Experts of a small language model: 348M parameters.
Below are experts of layer 8 (counted from 0) of a mixture-of-experts language model. Rows are named router (the router's row for the expert) and show model dimensions 192-287. Each number is 200 + 30 x the weight over its row's rms, rounded and kept within 0 to 999.
Before each expert's rows: a language model's description of what the expert responds to; "mostly gets" lists some tokens that are sent to it at least half of the time. This comes from a sample of Wikipedia text that the model never trained on.

# expert 24
For, by, with, after, against and verbs like provide, prevent, received, before an object, as in debut for the Boston Red Sox.
mostly gets: "provide ", "provides ", "After ", "for ", "Despite ", "providing "
router,199,144,219,224,196,204,223,180,260,252,242,216,248,222,241,164,244,167,176,228,222,151,145,216,169,200,214,150,219,202,191,265,240,220,211,193,177,234,203,246,230,194,118,215,186,188,164,170,181,224,189,228,188,216,188,168,213,233,218,212,185,227,168,227,197,248,281,230,206,231,226,185,191,244,196,263,179,231,192,165,255,210,180,190,168,214,197,182,194,256,229,152,177,193,240,217

# expert 3
First pieces of technical Latin or Greek words, mostly in biology and medicine, such as occ(ipital), thr(ombosis), oph, sc.
mostly gets: "oph", "sc", "comp", "aph", "mat", "sup"
router,205,198,201,165,202,183,194,208,190,229,252,167,177,189,169,196,246,229,186,214,173,214,206,204,249,186,184,151,200,206,223,203,199,226,215,250,145,207,228,139,192,201,204,202,180,167,194,207,217,192,178,202,212,221,184,148,190,215,226,230,192,79,219,199,196,219,184,196,178,226,234,228,214,183,179,220,241,207,253,210,171,212,200,172,245,200,178,204,196,170,150,268,160,181,194,215

# expert 32
Last word of place, institution or team names before punctuation, such as New York, South Carolina, University, France, Club, Kosovo.
mostly gets: "University", "Australia", "School", "France", "Africa", "China"
router,231,228,209,157,213,201,192,167,159,209,162,158,191,163,183,207,204,230,218,202,219,207,242,168,205,216,257,180,210,168,180,215,180,194,194,218,112,157,167,180,200,216,227,196,206,196,227,226,211,176,209,161,208,149,172,164,172,240,164,195,188,159,190,220,191,168,232,220,228,224,239,198,199,175,149,192,200,181,227,189,196,198,183,215,175,180,165,236,219,175,179,206,213,243,156,185

# expert 39
Modifiers and compound first halves describing buildings and objects, such as cor(bel), wood-frame, gold, short, plus spaces before coordinate slashes.
mostly gets: "sub", "gold ", "bronze ", "silver ", "Binomial ", "well "
router,191,200,219,151,204,179,208,213,165,224,200,206,158,234,190,234,196,168,233,156,172,214,193,177,227,209,210,243,172,213,168,203,213,198,204,204,260,221,191,211,187,235,194,197,229,213,187,168,206,191,181,223,247,203,164,171,210,175,234,218,216,234,216,226,190,234,179,198,169,172,219,255,177,190,243,207,232,216,213,207,192,207,193,211,152,171,209,215,180,240,183,209,175,203,232,199

# expert 4
Non-English function words and particles inside names and titles, mostly Romance, Dutch and German, such as de, van de, von, del, du, La.
mostly gets: "de ", "', ", "De ", "von ", "dos ", "del "
router,171,188,141,205,174,166,202,228,217,191,189,180,252,246,219,153,222,208,206,215,241,199,204,152,163,232,192,202,245,191,226,224,190,164,231,189,221,223,184,214,212,179,205,205,193,189,200,232,196,242,237,218,180,197,233,216,213,270,217,153,264,190,217,185,206,195,182,264,189,184,152,224,238,220,198,157,212,195,256,192,229,184,194,224,182,201,216,180,189,150,214,237,170,161,254,244

# expert 18
Intransitive-style verbs following a subject pronoun or was/is in biographies, such as located, worked, moved, appeared, consists, there; also the word piece cur.
mostly gets: "There ", "located ", "appeared ", "worked ", "there ", "moved "
router,202,165,214,216,166,207,201,180,198,234,157,219,187,175,199,234,221,218,184,181,183,173,197,171,209,204,202,244,209,175,237,195,213,209,192,261,174,224,226,182,203,179,172,219,205,199,194,218,188,225,151,206,233,203,194,187,174,185,152,216,190,243,178,203,167,240,222,227,188,211,248,205,239,201,180,211,119,171,199,164,192,204,189,150,183,182,189,186,195,244,190,178,188,184,188,201

# expert 20
Prepositions of place and movement before a noun phrase, mainly in, at, of, from, into, within, near, as in born in, out of.
mostly gets: "within ", "near ", "entered ", "into ", "at ", "from "
router,206,128,218,243,203,171,203,198,228,130,246,207,197,218,212,199,202,141,208,219,241,171,132,236,206,164,202,223,190,234,234,251,273,183,217,192,214,220,291,179,225,213,162,207,117,174,165,172,212,209,192,204,225,211,212,225,169,138,203,195,180,287,212,179,216,233,235,153,171,181,185,158,238,224,217,277,191,239,180,213,240,212,151,178,249,225,175,195,188,259,224,197,198,179,237,199

# expert 14
Name-opening words like San, St, Saint, Royal, High, Holy, Lord, plus the period or hyphen after St/Saint, and table-row pipes.
mostly gets: "San ", "St ", "Saint ", "Royal ", "Lord ", "Holy "
router,199,192,226,208,170,188,193,224,178,216,168,143,154,119,215,208,176,209,178,180,226,220,195,235,188,185,208,244,216,192,236,179,186,212,201,183,206,166,198,247,198,244,186,253,159,172,216,203,213,201,166,197,271,179,200,170,191,227,224,164,263,203,171,210,186,179,188,224,186,209,235,241,205,169,176,219,143,168,196,157,158,194,151,228,251,173,184,178,225,232,209,260,174,193,223,202

# expert 13
Short middle or final pieces of non-English names and words, especially vowels and endings like as, is, os, z, i.
mostly gets: "as", "is", "os", "i", "us", "z"
router,213,231,229,198,185,247,180,194,177,180,166,218,197,221,199,195,191,200,203,230,181,219,244,228,205,237,230,223,201,171,180,164,180,168,190,174,168,181,152,197,205,186,231,181,223,219,197,228,207,203,189,177,195,197,185,149,185,152,149,242,175,174,190,205,210,140,231,188,193,197,226,158,195,212,141,182,229,209,220,219,213,204,181,176,162,204,202,177,221,193,181,213,213,202,148,231

# expert 9
Opening pieces of surnames right after a first name in cast, roster and credit lists, such as Har-, Mc-, Zh-, or Smith.
mostly gets: "Smith", "Gros", "Johnson", "Rosen", "Mc", "Jones"
router,229,215,235,277,201,161,186,216,205,188,189,160,215,192,177,237,130,204,198,250,167,247,218,194,217,231,191,206,259,205,166,189,180,203,216,194,178,195,215,241,194,206,191,241,189,200,154,246,126,234,213,209,216,164,217,164,180,170,173,185,211,167,165,186,191,198,158,218,248,170,215,194,209,157,171,183,208,233,232,253,207,228,193,216,177,180,184,162,221,206,214,218,211,101,178,198

# expert 26
Periods closing paragraphs, hyphens inside compound names (Alliot-Marie, Texas-based), closing equals signs of headings, colons and decimal points between digits.
mostly gets: ").", ".\"", "\".", ":", "=", "."
router,206,203,186,192,168,224,199,187,176,178,232,225,197,202,201,181,183,204,197,232,205,207,206,169,151,262,182,233,221,194,221,182,197,154,195,143,194,189,229,180,184,170,253,187,202,213,189,204,210,206,149,208,230,207,207,202,201,281,204,195,167,194,191,204,208,155,216,190,214,212,183,187,175,228,271,266,192,257,226,209,189,176,237,202,274,201,194,225,213,221,190,223,214,203,237,212

# expert 19
Numbers closing a date or filling a table cell, such as the last digit of a year (197-1), game scores, and row numbers.
mostly gets: "pm ", "Championships ", "00 ", "04 ", "02 ", "06 "
router,218,184,249,161,177,200,157,186,202,235,252,274,241,199,231,214,200,192,210,208,189,209,213,199,151,169,191,212,185,189,185,240,204,232,133,225,254,155,209,179,195,233,208,206,227,166,226,230,207,239,218,149,251,168,211,254,212,217,206,200,196,194,225,211,185,219,213,169,186,158,258,198,199,191,205,182,171,165,223,195,243,216,243,228,194,205,182,216,230,187,237,229,190,212,214,233

# expert 0
Opening brackets and parentheses after a name, term or number, as in born (1947), 2024 (est.), scores 11.8 (74); also month names and sub/superscript markers.
mostly gets: "(", "_{", "January ", "(−", "[", "^{("
router,165,137,169,254,239,153,186,196,174,209,230,211,265,242,255,230,197,195,192,185,233,216,194,173,174,157,168,205,192,265,194,184,200,201,189,162,179,203,221,203,180,195,120,206,155,200,203,180,226,219,223,180,166,218,212,209,236,156,178,173,151,193,231,206,203,154,160,181,183,187,149,196,255,220,240,251,274,222,196,138,198,219,233,127,204,200,203,226,161,174,232,213,189,164,179,176

# expert 28
Digit groups inside numbers in tables, scores, dates and measurements, such as 50, 100, 74 in aged 74–75, 15.05 m.
mostly gets: "50", "60", "70", "69", "66", "67"
router,197,215,215,189,216,206,228,230,143,239,182,260,231,162,178,234,189,234,251,165,191,221,203,183,212,228,173,126,227,232,196,173,168,188,198,212,224,158,219,205,178,206,239,207,183,180,194,227,225,181,212,200,237,181,178,176,194,208,161,174,208,134,193,201,138,195,254,175,205,204,197,183,201,209,204,154,273,199,216,232,176,195,219,218,208,163,178,209,212,182,163,189,186,209,150,202

# expert 22
Conjunctions, relative pronouns and sentence-starting pronouns in narrative prose, such as and, but, which, that, He, She, It, often before was.
mostly gets: "He ", "She ", "It ", "which ", "but ", "what "
router,217,152,131,233,245,208,217,184,271,221,179,223,243,149,314,171,216,148,193,224,193,196,152,206,186,167,215,292,219,179,204,235,201,205,200,187,183,213,217,232,169,207,118,225,214,201,183,212,178,205,186,201,195,219,193,205,199,181,236,197,222,231,200,195,224,228,212,159,188,194,168,236,179,230,231,204,218,211,203,165,240,201,191,176,195,188,229,167,171,216,208,139,185,182,244,252

# expert 17
Pieces inside English words, mostly suffixes and prefixes like -ian, -ed, -ing, in-, up-, plus direction words such as back, south, west.
mostly gets: "back", "right", "left", "south", "ian", "west"
router,203,248,259,178,180,197,198,220,191,148,207,176,168,173,163,189,186,201,199,205,166,217,185,210,216,266,191,154,173,197,214,143,188,229,198,185,209,177,219,161,172,165,223,173,210,233,206,245,198,204,200,169,176,194,198,210,178,166,173,181,177,138,216,185,148,194,186,254,190,193,209,189,167,164,156,156,217,212,213,241,182,203,195,223,222,211,184,200,231,183,175,207,175,222,151,173

# expert 16
Apostrophes in possessives and elisions (Macadam's, D'Hoore, L'Aigle) and sentence-opening time phrases such as In, During, Early, late.
mostly gets: "In ", "During ", "’", "early ", "Early ", "According "
router,180,187,151,203,207,206,183,215,186,150,216,171,251,226,176,204,209,234,205,186,183,179,207,244,188,183,200,201,195,246,250,171,189,200,190,193,247,175,232,209,180,227,168,174,188,176,219,203,185,200,173,211,198,194,157,155,202,170,205,190,194,228,181,190,124,127,159,143,209,196,178,173,204,172,231,201,242,199,233,223,198,178,208,190,247,223,136,195,206,174,199,248,204,194,108,201

# expert 23
Minus signs for goal difference in league tables, plus nouns of time and direction such as season, period, north, and the 20-th.
mostly gets: "season ", "−", "period ", "eastern ", "seasons ", "south "
router,196,176,201,192,150,206,200,200,178,201,178,218,185,189,223,149,199,183,203,183,203,207,211,220,155,190,173,220,165,166,134,248,186,186,205,241,142,238,209,214,167,180,187,184,218,186,217,144,210,189,217,232,183,223,213,211,173,179,246,183,171,206,226,174,197,217,167,229,176,182,186,156,238,156,186,179,207,194,205,273,224,228,230,208,239,226,200,215,213,232,211,225,179,215,209,156

# expert 36
The preposition on and particles like along, up, off, plus verbs and words inside song, film and album titles, such as Get, Love, Talk.
mostly gets: "On ", "along ", "on ", "protect ", "Love ", "Let "
router,179,172,231,194,206,186,174,202,226,201,196,179,165,234,194,215,197,177,158,145,210,209,204,184,212,246,205,168,214,226,227,235,208,258,206,183,235,233,234,180,217,180,146,195,213,205,173,193,186,232,145,225,184,207,213,211,192,259,166,216,172,228,225,219,223,220,202,215,201,195,248,204,233,187,185,166,267,216,225,233,193,222,178,220,276,234,197,228,229,244,211,142,238,192,191,212

# expert 7
Number words, ordinals and quantifiers before a counted noun, such as two, several, first, final, plus hyphens in six-man or semi-finals.
mostly gets: "several ", "three ", "two ", "five ", "four ", "six "
router,156,190,160,222,239,230,216,197,207,201,186,305,211,214,193,191,214,208,206,134,251,182,196,245,118,165,200,210,162,218,251,162,191,226,206,230,188,201,202,246,171,192,200,145,206,190,220,150,223,190,224,223,172,236,199,194,198,214,248,208,191,211,176,196,200,230,167,192,195,143,190,219,160,169,199,180,162,201,187,233,205,206,261,223,237,163,228,188,183,152,184,206,166,217,203,205

# expert 1
Temporal and frequency adverbs after is/was, such as still, initially, currently, often, plus prefix pieces like re-, un-, Con-.
mostly gets: "now ", "often ", "previously ", "usually ", "still ", "currently "
router,208,221,212,203,262,208,205,188,226,202,138,227,160,195,231,256,203,220,199,207,220,198,211,183,208,157,208,233,202,176,242,156,183,191,211,197,182,185,210,205,188,232,148,205,243,191,196,174,199,204,218,219,203,226,198,255,216,136,212,217,219,175,201,197,281,233,166,135,242,190,220,162,200,222,174,167,100,225,213,128,223,199,249,240,155,211,199,177,203,146,190,207,175,181,214,205

# expert 6
Place names and the second word of multi-word places or institutions, such as York after New, Angeles, Louis, California, Hopkins University.
mostly gets: "York ", "London ", "California ", "Texas ", "India ", "Washington "
router,200,202,232,163,246,159,210,165,179,197,177,224,182,182,205,210,238,211,212,218,237,201,197,138,201,128,239,264,189,188,174,190,184,230,238,208,186,151,164,206,175,261,200,197,209,198,217,202,196,202,222,221,202,166,183,214,175,161,154,226,190,167,167,216,204,203,244,165,230,217,196,224,251,214,264,191,217,163,174,131,180,236,203,220,177,190,161,222,178,144,234,108,230,227,229,187

# expert 11
Final pieces of personal and place names, often South Asian, especially in tables and cast lists, such as Sukhwind-er, Kumar, Singh.
mostly gets: "Singh ", "Kumar ", "aki ", "ani ", "ev ", "tha "
router,208,184,228,206,171,209,196,190,195,198,208,197,194,184,207,229,195,222,249,238,178,221,184,153,236,156,216,200,184,209,234,177,164,205,224,184,243,186,192,198,200,201,217,213,189,207,198,275,165,194,202,239,134,218,191,188,165,218,212,258,236,114,169,213,194,203,239,166,195,175,208,192,221,215,217,187,144,185,189,224,206,221,168,194,163,145,223,183,252,237,237,164,200,195,215,185

# expert 2
Joining words inside titles, names and award categories, such as and, or, &, no (longer), and slashes; e.g. Dead or Alive, Supporting Actress.
mostly gets: "Albums ", "Actress ", "or ", "Supporting ", "dem", "Drama "
router,204,225,217,188,178,227,199,218,271,204,175,150,217,181,205,189,164,178,172,212,218,196,232,205,213,243,209,196,170,189,218,195,179,195,199,260,245,153,174,185,169,208,178,166,239,176,220,187,186,166,204,163,104,211,211,293,172,245,175,207,233,216,219,211,263,151,175,147,210,188,192,266,171,202,200,152,183,205,183,223,187,245,244,147,204,255,262,209,150,166,220,241,184,222,222,179

# expert 29
Function words, verbs and table bars in census, climate, election and measurement passages, such as its population, was, km, median.
mostly gets: "km", "median ", "ft", "estimated ", "ranked ", "freestyle "
router,203,246,165,160,201,175,254,224,195,226,219,172,181,205,207,116,200,206,166,191,170,185,167,205,219,189,120,125,193,193,160,271,219,154,197,187,193,217,213,274,212,148,157,213,190,201,198,200,151,181,197,189,226,202,166,219,234,220,215,173,205,229,232,200,286,227,192,233,210,216,157,216,178,205,212,221,170,234,115,187,142,222,182,199,184,197,201,169,164,225,202,149,196,214,187,187

# expert 33
Abstract and mass nouns, often ending in -tion, -ity or -ance, such as information, evidence, growth, treatment, usually followed by of or in.
mostly gets: "information ", "money ", "ability ", "evidence ", "effects ", "treatment "
router,201,144,191,196,141,221,191,198,283,200,188,248,170,146,232,245,207,166,215,149,189,136,180,194,224,187,174,226,160,187,229,130,240,255,207,281,137,231,173,150,184,194,197,184,224,236,197,194,203,200,261,253,171,199,203,199,200,194,196,213,208,213,219,208,212,243,217,203,185,215,167,191,242,217,221,168,241,155,172,178,184,177,165,177,228,224,214,197,195,225,207,141,205,212,173,224

# expert 30
Pipe separators starting table cells after numbers or line breaks, and sentence-opening As, When, If, Because, e.g. As of the 2020 census.
mostly gets: "As ", "When ", "%; ", "If ", "==== ", "Because "
router,145,230,192,267,151,186,200,178,264,223,261,171,247,217,259,185,194,144,154,246,200,221,184,220,208,194,197,180,216,181,196,195,181,141,194,155,214,217,210,227,212,190,180,219,212,196,233,193,169,207,175,159,215,232,241,241,222,232,186,213,228,225,214,198,239,184,198,183,209,170,207,227,171,167,246,269,212,186,235,132,227,164,209,202,176,179,242,190,228,195,213,199,209,133,275,228

# expert 12
Adjectives and name-start pieces before a head noun in sports and institution names, such as annual, main draw, joint, Ge(odetic), Nature(Serve), FIFA World Cup.
mostly gets: "annual ", "main ", "joint ", "major ", "permanent ", "An "
router,148,196,170,173,208,222,214,220,138,193,240,189,203,197,130,167,208,203,241,209,173,194,200,193,179,243,154,137,170,193,129,167,222,206,179,168,192,163,199,156,244,145,178,161,184,234,195,255,198,165,231,144,236,164,230,204,207,218,234,188,201,176,216,175,186,207,201,249,241,224,165,145,150,159,187,209,182,212,141,196,197,173,174,211,178,173,217,211,184,232,225,195,227,226,239,151

# expert 31
Colons after infobox field names such as Born:, Genres:, Phylum:, plus the labels themselves and minute marks in coordinates.
mostly gets: "Born", "Phylum", "Clade", ": ", "Occupations", "Spouse"
router,204,205,127,169,205,189,152,175,247,203,215,219,183,192,226,216,216,169,223,213,179,165,208,178,202,197,166,143,223,214,213,178,194,188,208,144,197,193,181,171,245,184,229,194,213,214,188,212,215,157,189,233,204,219,219,172,232,228,272,242,238,235,194,224,221,185,304,155,185,199,133,179,194,234,211,244,203,194,188,157,172,176,189,191,226,205,214,244,180,174,186,241,168,231,261,180

# expert 15
First capitalized pieces of unfamiliar proper names in tables and lists, such as Qu(ito), Ed(vard), Blo(emfontein), Ker(rang).
mostly gets: "Qu", "Ale", "Ed", "Gw", "Jean", "Arm"
router,216,190,175,198,204,230,196,187,156,172,178,167,204,208,180,174,215,231,201,270,210,226,202,213,224,229,254,225,199,193,186,205,223,198,198,185,233,240,207,220,191,242,169,212,204,203,189,185,227,218,239,182,228,184,163,215,224,156,123,179,204,171,175,220,207,179,149,254,170,202,228,189,214,199,184,211,229,205,187,224,195,219,177,209,229,196,202,162,235,217,190,182,246,218,200,217

# expert 10
Headings and infobox field labels at line starts, such as Personal information, Biography, Synonyms, Water, Population, and Markdown table separator rows.
mostly gets: "information", "However", "|---|---|---|---|", "|---|---|---|---|---|", "|---|---|---|", "classification"
router,219,225,193,155,142,207,186,158,171,217,162,159,206,166,165,186,199,234,206,181,184,173,228,189,215,229,195,166,183,161,205,251,206,252,173,230,142,198,160,222,182,189,245,186,154,233,251,223,176,171,194,195,199,186,156,224,219,220,210,193,193,148,219,241,173,189,201,181,212,230,255,197,154,181,148,234,222,207,200,208,175,153,203,176,207,201,206,221,202,211,148,190,246,190,153,209

# expert 27
Single digits before a period or comma in coordinates, decimals and lists (46.7, 1,440), plus degree words such as much, most, very.
mostly gets: "much ", "most ", "very ", "too ", "more ", "how "
router,207,253,161,209,220,224,205,192,174,210,183,194,203,210,251,240,184,233,170,197,203,224,226,223,235,177,221,250,189,178,200,225,234,210,212,220,240,214,206,178,173,186,262,192,180,219,177,169,215,187,197,225,205,228,191,203,200,128,283,189,187,174,227,210,229,310,190,196,184,210,228,225,154,221,244,135,130,220,193,189,244,205,233,203,246,204,187,193,216,171,158,173,197,201,218,186

# expert 25
The and in heading pairs like Ecology and behavior, list commas, and adjectives such as social, political, medical, cultural.
mostly gets: "human ", "social ", "medical ", "cultural ", "economic ", "political "
router,213,235,216,181,251,205,170,199,212,206,178,161,176,202,191,160,225,180,185,177,201,146,198,246,193,191,178,238,174,204,216,193,189,246,180,211,213,200,219,222,211,198,223,218,197,218,218,178,232,195,200,219,138,249,200,183,241,132,219,206,193,275,229,216,169,211,151,184,213,237,188,232,159,206,181,205,175,180,203,193,176,187,139,194,221,216,216,220,149,192,193,182,248,199,201,198

# expert 21
Nouns for groups, people, roles or kinds after the or his, such as members, players, species, students, father, often followed by of or who.
mostly gets: "members ", "players ", "species ", "students ", "people ", "artists "
router,244,180,153,214,172,201,190,182,268,183,202,251,174,185,230,239,211,145,179,222,236,169,182,206,193,164,227,260,179,180,207,205,229,220,207,229,141,210,164,185,223,196,191,229,205,181,198,211,215,190,185,193,165,224,183,213,219,194,212,162,218,171,206,184,272,245,232,193,189,211,173,238,208,232,166,204,205,129,202,178,245,184,179,172,224,203,203,216,237,192,180,201,208,218,236,180

# expert 38
Three-letter nationality codes in sports tables, such as ESP, ENG, FRA, USA, the pipes after names, and the word piece for (Forwards, forged).
mostly gets: "ESP ", "ENG ", "FRA ", "BRA ", "ITA ", "For"
router,208,192,195,211,162,244,200,209,158,190,273,189,255,239,218,172,160,150,200,260,223,206,221,183,115,205,254,221,226,213,238,271,212,180,202,221,237,190,211,224,230,210,225,213,207,222,197,228,216,198,138,178,254,203,250,258,189,209,205,190,184,190,169,211,215,209,204,199,217,221,218,202,184,216,246,201,158,184,163,213,178,187,169,210,180,189,161,202,268,160,238,174,251,188,211,195

# expert 35
The, his, their and other determiners right after a preposition, such as in his final, of the Miners', to the Board.
mostly gets: "his ", "her ", "their ", "the ", "Their "
router,230,241,220,232,251,204,225,215,188,144,203,200,213,232,191,152,252,149,192,206,256,188,156,190,221,172,215,199,226,216,231,199,196,203,207,181,211,223,193,222,219,205,170,213,201,233,165,170,249,186,217,217,155,220,203,188,233,151,227,199,152,207,197,186,178,228,192,186,192,209,181,171,223,187,196,251,228,170,188,177,146,176,208,210,210,231,220,215,184,204,191,132,194,219,222,247

# expert 37
First words of named leagues, brands, operations and places, such as Super League, Premier, Santa Cruz, ESPN, plus currency signs $, £, €.
mostly gets: "$", "Super ", "£", "Prime ", "Big ", "Nintendo "
router,211,166,110,235,188,173,159,199,243,213,176,201,166,218,198,223,234,205,182,176,213,199,236,189,195,204,227,191,186,186,167,212,202,162,215,188,197,227,178,232,217,266,260,225,174,192,193,166,229,218,216,224,237,217,200,157,193,263,189,228,248,163,192,199,158,212,172,253,176,203,158,223,216,210,168,238,183,152,198,135,215,231,160,214,204,207,226,183,196,229,201,171,221,211,249,159

# expert 8
Words opening quoted or italic titles of films, songs and books, such as The, My, possessive 's; also not, never, must in quoted speech.
mostly gets: "not ", "My ", "never ", "“", "\"", "Your "
router,203,235,197,184,250,205,210,210,141,199,214,194,234,206,224,213,203,199,186,139,216,227,183,228,192,197,229,202,208,194,202,240,177,226,217,170,239,226,181,184,202,245,194,203,262,189,203,196,216,200,248,205,217,200,211,259,214,193,262,184,191,247,214,203,138,183,217,230,192,200,180,218,240,218,158,211,186,196,198,202,150,213,244,209,149,255,202,207,194,152,222,207,206,213,261,221

# expert 34
Single capital letters starting a name split into pieces, such as C of Caius, H of Haciendo, J of Jaka, chemical-formula letters.
mostly gets: "J", "V", "H", "D", "R", "P"
router,219,221,240,255,203,212,206,201,196,199,200,200,218,252,210,195,168,236,174,245,202,223,188,225,174,211,191,157,211,190,211,162,207,164,206,171,246,168,202,201,206,199,238,216,205,179,193,209,201,217,169,198,175,199,194,325,220,214,203,199,189,186,176,192,213,162,218,117,231,207,206,162,137,252,207,197,214,213,201,192,225,189,206,211,123,186,216,167,187,223,179,138,193,199,196,191